From a checkpoint of a small mixture-of-experts model trained on Wikipedia: 40 experts in each of 18 layers, 957M tokens.
Below are experts of layer 16 (counted from 0) of a mixture-of-experts language model. Rows are named gate (a neuron's input weights, with its number), up (a neuron's input weights, with its number) and show model dimensions 0-111. Each number is 128 + 24 x the weight over its row's rms, rounded and kept within 0 to 255. Numbers have three digits each.
Before each expert's rows: a language model's description of what the expert responds to. This comes from a sample of Wikipedia text that the model never trained on.

# expert 32
Quotes, dashes, markup symbols. Opening quotation marks, dashes, heading equals signs, slashes and LaTeX symbols like backslash, caret and braces, often starting titles or quotes.
gate2:153152096115141182125113138108153136114163158114106139148138152129115144169117124152102115130121096118152137133097086146088110116102102093117103139160195134111119157131133145136105098121128094161132162155108099154149108126142119146141152137110162127125078148093140140128169168143152135143119107133166101144118131089146150136122109162108
up2:151140116151120143135143159126130129113132124147133118123143135117107118096152119208127154145126105132079101137117103121126082118151119143099132101130088140111166137161137133107146147109101110129117125145160134148156096173125113136123147110125153115065109115114153106118109123133125121120144162111104139108123120164130121141104088139110

# expert 26
Section headings and at. Second equals sign opening wiki section headings like Career, Personal life, See also, plus the preposition at before places or teams.
gate0:119129108094127135164110083137101123149127129145133098076149144077106149097080148137114118151097117131121128124124170114067117123100132134073111084129087140170123108096127112142064139119131145106122113129162153162162128120128106067098134109134143150141121144139130130107141115120144146123133114146104122101148118162127140097102123148147
up0:123134118120167106129140093143068095142117151095115101132105157117127129094129106118137122115119096117143116098124109073153149133142136141135141142143122129143151135152097133178133093124162101133102113104105143122134172164140161125104199130164119112151160169126150117187146135107106123123162172160122143167110087134144088133129176130122

# expert 28
Numbers and heading equals. Digit groups in tables, years and coordinates like 184, 63, plus equals signs closing section headings and infobox field names.
gate2:113139144109154125140129113161090133118138084134140153090132117097123150141127154146145144173085104156122157149149100107104121087109130116138173169143108161123132101118133089177090177144112116157116116157113153114127160109086106135122123146130090132152130082155126076161139125158131132102123172113134153134150140120120114137134105122125
up2:103111171123149120158128131101081153157158139123111143124122108133105065109119115132120100126151128104144107142116099082102113113165128160099145151155132089127173175147146107138123093124107143132115132154121094156188143133107123153118160153134114161177091125129116132188131102160175124130090125121126134150120136083116086137132141124104

# expert 33
Table pipes, codes, units. Pipe separators in sports and data tables, especially cells followed by a line break, plus code and ID fragments and unit abbreviations like km, lb, UTC.
gate2:127133139134111078132127164169079147184122131140163105126089110114109121110132123124110128127133132114138143125173152137122125109130149110110113101149109143162133099126126120081169050165109143116083140110107103136126125114129107118144105159145095128112094100138127149119129138068112115103137133104138130114076079132135114160102145139151
up2:064120170099134111133157147163128115168153162112163144137109138095149142149122107099152142151118134134152140150164074121100121111132118145112138116093125115182133098129159160137133120140119151113113161152135133121134095162125117170081077080114096141128054137156121170122147157104162132116115113070168128089127097128135116153135156172164

# expert 31
Parentheses and non-Latin bytes. Opening parentheses before years or glosses, byte pieces of Greek, Thai, Arabic and Japanese script, and punctuation inside numbers and times.
gate2:103089134111125123123124153124109138122160114132119110136121123143099149137182121107114095126127164116136145139157161097101130151118121113114125082149133159102080123122096167141126110107103142150105171091157111143108121089077105097141151083114133171091113075132144111152110130150127115106156139067125146075140150118156108173147147106130
up2:145147093115135096129102144173135164128139105153139141132134125119118140151133134096164152117146090132129136117145118126111105073091138116118143146156135176142119122114168157118158125129121137127089121100122137132114100150060129157161149109094134122117157132125124132125154114146123105133113112146142123129108131130137144153129161171130

# expert 13
Table separators, month names. Pipe separators between numbers in stats and results tables, month names in dates like June, December, and list-leading dashes.
gate2:131168160173080143129134156132154156141092160137109137126101163149137149147127110122156181103139149131115109119140125162145144144097129161118127149152092130090122086130117100138115151128136147121114194134124104116139107141109155156108151177093162153130161135133124138131129107132186127136154140127100151146174116126099091132144145111107
up2:097108139144139161150157121097163117147125127122130132135145120102115189137145129152141107104149150171148105134110100111108137185124118138122115155157132125111129097109150134125093160161133123145116138134116096111104129095148148162102128176136135144126150135176138140129107160188084115118141162119126115164128097124122106091112104166149

# expert 5
Determiners and demonstratives. Articles and demonstratives starting noun phrases, mostly the, plus this, that, these, same; also complementizer that after told or suggested.
gate0:100098167140092114153126137106112156101138138089133167105118122127120117075158126119145093089101082141101134157111097122123096136098159138099112099105136140140150094141121123110116145152155121121136166124156137130113198153144139136106116087118137139136103135093116136169108160138117138136120148187159101080101108178152126150142104125123
up0:209138126116143116130121134129113115084153160138149106152121120118110111128143115118128160100112147173104104143110199156133080121106143128164112129138114118099137136118105175120124170143153092160123160117099161137099122180145150113162148145122141105128115140114153117126148124124127119130104118156165125141142159137136126141102108119138

# expert 6
Table and list delimiters. Separators in tables, lists and credits, like pipes, dashes, colons, semicolons, plus country codes (ENG, GER) and featuring, before names.
gate2:119151102113138111107145168141118112183102116134153139117151153125148162137110148117148120122156098110151131135121127112144123120117121150117088087106138155138093139134137137086117122135096145096108139147160139130131141119131166131089126146120124137133126135121102164135139134129149137141146104099116134125176114153128112147117127090152
up2:151129135122115083127137119136139148166133126076125128154133174122169103116127144158132119121119109104109118117151147177129094095144091107127105103137118136108141096111129065114103123131096158133115147133123123121172140111139150141112134120134145123144115119098093108157138121172106116175139141175111144108181106123131120105113130148125